config.toml
num_hidden_layers = 10
hidden_size = 256
n_experts = 128
experts_per_token = 6
d_expert = 64
d_shared_expert = 128
hidden_act = "elu"
moe_layers = [1, 2, 3, 4, 5, 6, 7, 8, 9]
router_score = "softmax"
normalize_top_k = false
routed_scale = 5.94
balance_loss = 0.00221
balance_bias = false
shared_expert_gate = true
init_std_router = 0.00604
lr_router = 0.00224
vocab_size = 3773
norm = "rmsnorm"
norm_eps = 1e-05
tie_word_embeddings = false
optimizer = "soap_variant"
learning_rate = 0.00402
beta1 = 0.95
beta2 = 0.95
max_grad_norm = 2.0
batch_tokens = 65536
max_seq_len = 1024
train_tokens = 492300000
max_steps = 7512
dataset = "wikipedia_en"
Below are experts of layer 2 (counted from 0) of a mixture-of-experts language model. Rows are named router (the router's row for the expert), up (a neuron's input weights, with its number) and show model dimensions 0-63. Each number is 500 + 25 x the weight over its row's rms, rounded and kept within 0 to 999. Numbers have three digits each.
Before each expert's rows: a language model's description of what the expert responds to. This comes from a sample of Wikipedia text that the model never trained on.

# expert 45
Final letters of team abbreviations in tables (OAK, SVK, SK), list-item dashes, en dashes in records, and final syllables like -ang, -u.
router:492511542475499467515542521498492460471500496499542488491471480529473535525501514490469471532500463488524497474529494545480511528533484529498470474475538535502520488466482516488512523465531468
up0:512460482453466510497502519503538484509524515525515487493501488501475519505483498461478522510496504519495509480492492469478483507533508438511463515469473499495489522494523471525506522483507473
up1:532496525514485534455474496472496486528478528471460524509483477480494526492523489475507507508473554487528455530497528494499491502478497525575541503480539471490528506502486503506481525516471474
up2:468519493483502508494514481485505464514528484461458465530502501505521505510481476526471543469487501467503491504475516518534480525481535494522550497485477477510524443505536493516495506500546484
up3:524516500485518550468513473492521472547515453518515515522508486517523530509479508494510506471479513502472512469474561483525503477506502502502554491499461474496519478512550509503507464552470504
up4:512482506502466530517514467485511532513480460465497521515513503458525497484480512527519530516507536487529526505467472540486510514511496543501535567525502477532496458472459495482460486509492507
up5:467467544501508482523529495524541469507486528528494483490532514490479462511541504505487510502511503514484503552502471449445461497500516478488504515496465531529463494550471517501514486509520540
up6:421448474506488549459481508520453534521510508499559486510466521512513495511526497515538475482511472439517501489511462493507533476492470488498525482535509464505533520494484488528435465505475506
up7:529509495513488476515514508531497508526445570511529519485481497493511503503478484459481490525522503489467512497503465511504486497495482509491523516508471526525513544509519457523479494514493517
up8:485463493519483505483496507538522509552466522520494487527474486501483505441506562475542529498516518508487553484537503447512556511513509444494520494484490524504474527485518485529529524448523486
up9:531458522491487516470465480513483496499494460492493476508500487490478513484515489486438471471500510490504515521442524420505484464523487540462499524526503487468515464487523506478505453500499503
up10:509475440487528513568504511466505492515527448496519488516461507476499460552508469535490546491508520510481488470518541507485491522505455507502474491547486458510465498511493504479476521486514449
up11:473521486506554539543505498482465532516483518530487509509497550451476456501504509480528518502488474530468503529509514500488512520514486508517528504467508487491488517517541486499486497499542515
up12:493500487506501453516489485515502536503494543454550547509472457528505523496519504465489556491515527445483499555479481487517494489539532521484479489517480466503528513515525508518499492504523503
up13:458533509513483513494481511554505504524527476545463536525488528489488464499469500503499473499484503516481509556546447494471504466489441455501515508501521521489517467486492469514464468521511496
up14:507450537468525510497495464498520447516505470493471529533469514505559460454513511516496507509526440489492476461479461483473485502536515505514529521476483549469529495531531504506522456490500476
up15:539449494525514492513555464542500478499460466495491481528511464484505515509503466522513501496528487532472520479461485502522509508488500512515470523521523480521504521514532484479478511523528488
up16:514495503442507515484494522447501531485488445504439497535544456503477513469514480519509470509477541471491457542523495486508518493506508447522511495473531468440475458524491531483517513467475490
up17:501547534527493482496501498488460478494510541486469478469498505504453473496504511487515514525559492456515472455487494501495466484481494473518497512495482489478506509562487495487537441490479475
up18:490460468538516489516506494508500501493498496523483507518500497500477529481468489520514485470482487497550551507486504530466470508490491502514460483557484501457493490498500522550465495491490487
up19:486531492492526517505507507532510488528485540447532474526515536499518504506529484558495460525490508473497531526510468491479495479516479473517519520558480478482490525504474502458480518520516505
up20:523495527506488486539478532481478518506524476523485502525506507460506498525480504507497498477533489527484522440450504487551482498485489500501462533508491499498554545499507514500506488495488479
up21:512447489495461518467572508433447498479518472531520512492519513456471487477558483474473510522509484506544472494526503508474524534468537462513510507552515490523464494556498464500487504496525487
up22:497469483484460550499491504503497513592493533457493515511520544498497454497523454503485497479513516513507481500521510488550537531484504502454515475489467471530487530526458503517488506513510490
up23:562495503519457541476461479486510541515492477484468503513512468488481528483530452440468494531491476470470521477499485467463507527484517480467451491501501496482495481501523486504495482493491505
up24:520505557520518459516451502517493469507536534486471532479545545465506537489483490492481508460501507520490506461467497458542475505518516534477508501540493507459508497533457509517521517499472478
up25:500491447490501503518553479533494580525511525498507461464538497535428470481510499516514501487505535543517493494545489478506490513457513538475501482508441505501463475536484501542498447518506484
up26:456473482502477508511545507496471525466469505502485487507505500469495480528544504574533496454502473526517544468459475534510477498436506459492486479518463445518493505495496528506520494518545505
up27:537499468468507502516457549512491537515467496534483505485520531504524502459490467517473505530443505472494498534516506517485469501501484529543532479522456482473461542515513478565525496498478511
up28:540514518491505502504512484483504529465479491502467481534499521473514500512515507474501515478484489472522507492453459529514509466463499515518464514479497488521459505500517490526496492498519480
up29:497521458476492478539513520515485501496476463525539522484544503472476495466540481479527476483532514488508500501502470499468535483504528516503488485524482493462513521496476494489516546512477507

# expert 50
Pieces in film, TV and music articles, especially broad in broadcast, plus and-pieces, Fox, traditional and his.
router:491508529463492465525541527494503465473507495499539498493471478531477528528506510489473462529510466495519491476521495540478511534531490527496466467475535536498518481469481524483505530473529469
up0:479512527496473513485475524484485485498465490537493489467508481478452480502497496486525517503527459521487550490479428474489475529492527496545465537528470490475526502490515492517500514530493505
up1:523499477494509504455514514509450523460497511517454476531555520491506499465505491503481496470525502530480523513512530486463497490490487529505502526495508454523465491515469474475452467490500475
up2:514506503500547514506506464479497478514502515517502471528504501518502484482498542550501539462473514503484525476506494549490462462481527459537508493487538484506495476499489510514491529526530486
up3:519522511465514496460479506536485514502508496472473500534519505501517472489496544523516480490463550514484498478503527507530477465530528471494492532471509496513487552519542528573541488505478492
up4:507501534501526521521492467499519512502508528516472484511476470483448476506490494530543511468462509503521521504539479469488480514475515477462450524513481522471514447502498517521495509504496488
up5:474449486506505489482476488505498468554536477552471531524523459519492492489544521504533481475508517518528500483520431494536432562508541525498483489489443486466495506526502486498485488519532507
up6:459476477478528512497469530550459451506562511481535491543520540515473476520508488506513504516508467476465504530531516501532501469487503484492532535462528494536471529521496486500462478533484478
up7:496485497476511491499499509489471549483497544512495514534485543490519509481464526498532493507471476485505478527495501469506554546519545514494502475522514527531506543546493489475495507551500498
up8:506491504478504541440512477552490470527459492498528518503520517491506497559489516524526570508559490517466521497517497501513485569499471505518532484518463483514478504494547521490517500510439497
up9:501522477521453516509510504474472508525458474475443511461492558490519494505481496513498472534513520510507487490493520524547501434489457520502511496492531498475500471497500510487511479497501541
up10:495522458493507518518549494483515452525538464520530484521541508484529493528479454487468550474471535516484496507526481518527522484448438494491508477514498465513456459495494499501503499516507493
up11:516486454504496528552494504468461488440539488485488480537469511481512503473545521513493532503510476526483508523474531482499478519495497494574521459482494494501539534507467514457528547460496511
up12:476452464496525474500502522507521526506519514487523534516517544497502498473500475522490536481505484527484477518516499492540562491540487521517483512555509488451497560498509481462458518499498553
up13:500507453500510490502437503556481546490474504512454525509462530507498519489503528489521502507505504513494495529483454503521499505500470499446527486522506470484499466504519476542520427562513509
up14:457506534523494509540485509537517474521494511547479476474492505457489483470514490481501475504497512552486490470518490525486476454502492480499495514552487526511525500538471461494475497548496503
up15:521551458515476539507525465495508452506488492477514483513490510494475486495533492518453539478483561538487495496486495526493458490489492540561464509522526434478460513532518506500504509515537515
up16:501496521510515538476501453465452524525511496476491495466489505480520483506509471453462479455540519531476480515516492517498479500492455498483523491507550468514471458522526480481491519513514493
up17:496524505529489504499488493488517504521537499562519498475485529522465489498487516522503487467536470441503512501474491472497535456455506527489486492485479505485526519493523533478467498527506521
up18:541525495493495516487469497487470472539508529503463456429508491503446505478478499457511480508521513525499482492513498509482499529516519471491465484486470456482517458510510492502507485487487523
up19:486503508495492463510467495517499510508524516486460479518527522512494511495527522523475483497502499491501457512482534543531495486508545510463499507500509478474437505500508495509489516547507515
up20:509513508463472465497526560500483528496517497534458515518515521499544515523517466494490502489455519504536472509486456518527539527500454503511523531534468491447495485535522474534519491521508499
up21:473477533504473513498516487511490491479512457458564543517479535477472512493480521529494532514502539462450506495536498487506534538458524518503514452510527455506521488522555504493530520447492507
up22:483489440536504499510507520485467491498457520478494508521517526494521477487506479492504520479526473491482492505510500472533501496466514494475540450512487478502507482487497518505559540469456547
up23:446501541505501508500490523482490546535502482506514506524497536493434505516535514493523512499528469501502518517482486498524522488530537510525488482474501469491507485547527493479495469549514479
up24:508523533516500456508491499509532491530473458536515507506518497473507477518459514464469526507497497487502495477511507431546511526499511509488482523481462487464475436547507491497465477500479511
up25:524493455506515510532465503507493526496540531481478472451466554506481494503500438521513526508497542503558515480527521494521516487523516466524505511539479479516514538479496496538495502484476514
up26:492511537458546501493458518494482528471521574493493523504520557501472514481485458489473545504460476473499511509469457477509510529462489500478532487499539486451505491487518537442512517506514534
up27:515498472482487495494469496510486532485491493493469506498528534548526548490496474502506499535520558480512469540531505493511477487460493449516458499511510494484503497547511486497506471497538546
up28:538500491499467463499506492522458500499507526482477490509539506525447449504477502510514479482522504471526518484516491505513527505502518498504495525528487474506523493499486488529478515495474478
up29:477472482511545461525514486486486466447476482510538543502514496500470517503541497483526472511527510479477512483471493470532501448534471533489529541518498518501484475529507492519494516509427485

# expert 38
Final pieces completing words and names, such as million, Maggie, Michele, Cheon, plus the particle to before verbs.
router:489513528469494471520542518499502454477507493502540505494469480529471533523498518489474471531507463493527494482525496546476514529532484525499469466476535534500521481472485521483505523472530472
up0:531502456455503497510469511485502532498531517511502525522490498458493515489474485510515496505528467540464492528484446485535511551524489514509474506493468511493508511465487509503497483483484517
up1:528512479563467530468526499522456474491484478486525468541473484526531513489484520517545515482504546534510490489523526506502523501453534519514529476477502444536478530498502484472473537510479484
up2:524522493491457499514491496493448466498477523474483521552494489478452469480500527501540553479503507501481471510499515493527457476477531509549537502501472528544476508566481518437531484506519487
up3:560494493513535508498524504480499518485490489481518489491536490496528485512533533515540498509523537484494482503514543521553515511454475530498532507496480489471531498508516465489494504554505511
up4:524479522528443514514504472517497507501558512503466499502504497508508524466516518561546515503484488519459519513512491506467508509461496541519531520490459499462480527547459500527451531508489532
up5:475518505488485494501494505466512468531527476491495520509551462516518492520514487542491469486501457518506551549469481511486478497530488496520473535533451517470495518501484493494507470485507482
up6:522489482497480531492456523488482493530478497470478486519464527523517494474526467473484495525466522498486468489497498519529470502528492535470509512481523490513501484502490487503487476493484484
up7:500488531537489518519539520532493485506477579521548518489489525512482509524502500507527511477516538497519464446521515528504542517503494486541523481551492463526517548529477529515490509524473534
up8:491505536536530509434489532511477474531474435505531523454485493517506510504473522508511550469510497513527511508509502485497524523541506463519492516498495495523486513473510475498533496539503524
up9:538539482497476488474496507534473513494510496502456522455537522495446468475500481468418471486513529501477460507521483478522543497497478508508472489528455483478501491513520487500490472509498515
up10:538526499515469472489481480532486495528505488532526527486531556471511471485455496463469564488506553506474500494552491505479537508470490493491508508523486443467505540476499495507497512515526487
up11:478508501479548526482462540495457504499510505465513518532458488465538503495484499481535534523493444480470511492496546498532494480456504524559512493528504465517478535510504526493537465485533496
up12:481525566550515475445520463490531521530556481474545484538451536511525508480486471511484527508494510473507468476517501500491507522543463505490488486515543493519480514521524516490488489524523526
up13:498551516502523481516501469509481526554489494478471543514472475509490492507495534511504488462484521517516472527480478520460507501510489483474493515485482475502481454521485449527493475510491493
up14:478532501531496524532462495516482490507472445516468500511514503516500520464442471508489492540507501508483499447491502484499463519537487424531577496472503505516539468498507497526518487520492529
up15:556529477516463515471523467486498464475490472500467464502508500488446515516545485474496493464502471481493495467489515489488488541555503558505521520516460434471445475519510470459489502507503513
up16:486509498533458507527501537469535468504521518488485474496532492504492451477511478505502492471460523509529470469462482516511492463507496501489490516484549470472488518507511556506508501521475481
up17:536493494467463521487478458514526479501533501548505507530489491508484521476517510506457511469497463488484471470479487468472508509520527512501519481499489476500500483501487476467498509493481526
up18:530480489479519489496467499486463501514520486512468504496477551502468535554477518486515452491488501512530482488510537498514508507559486482495444507491462460501514471532540478515435498509484521
up19:464498529536499508473481496500474487477499525489493468508532529511486472474545505521502484529485512512501516453524472464556496500489496473465502546498530504450467473512497496506504541523474517
up20:505498512490473506476474525496497541523513500506499495476471481505454470508520482470516512487505503475507484436477487471531558499478484497490460473497553483516490537537503544465505475475500490
up21:499504491517476503506507493509501504486493484528484530528488513468513511456496491509521526498510527450491514496511501517509505525541490458514523524485515503529474507548531456502519500478507507
up22:496492483530426479501528524531532514491502486483489507480495497477545524484510494522519506494535489480467511487496479489550535482496455449493525474519531471549515504523541483528513488493531473
up23:496498502454454530514513523467457509484513497476469498442468496524497450504529484556476505490530511463492529470478505541497502483546475512492487518530504486489507503533528512478492478465485503
up24:488534515523525493492462507466528469478556476480503464528541504510494491520471498483500553505496522523518521493522487496489496474480486517516530533495513491484493491519472491509532476525440485
up25:538490542491529501505537502475519500484515451532433450456522521525485532461501525520466527509456509482502507487538521459505479501485483481522468508485487474529472496503516518534509460469487493
up26:504522471489478526484499512497467491507520611482511505463499505498472503522515477551550464482500520510492503511487489476510496466493492509539497502477486468517521475504557516506494523519537524
up27:528485519507504491526463453518511523512479501460445482548522465541530501493498475486478514483525500523505496521558511483465459508506505508499530496486477460500506486525458417533496490513491508
up28:511510464514516470516508480535458509499520514434508514505538489524449497491550512491479511489469484459548536492483449511509504460465478538487521511484569504518496511542515483463493515511510480
up29:485487499535498471482511467515490541520479476485549555528480521524587466516471500502530477481513512456483520518505501478504480470479512490501513493456486539523526511553505513493493492473471487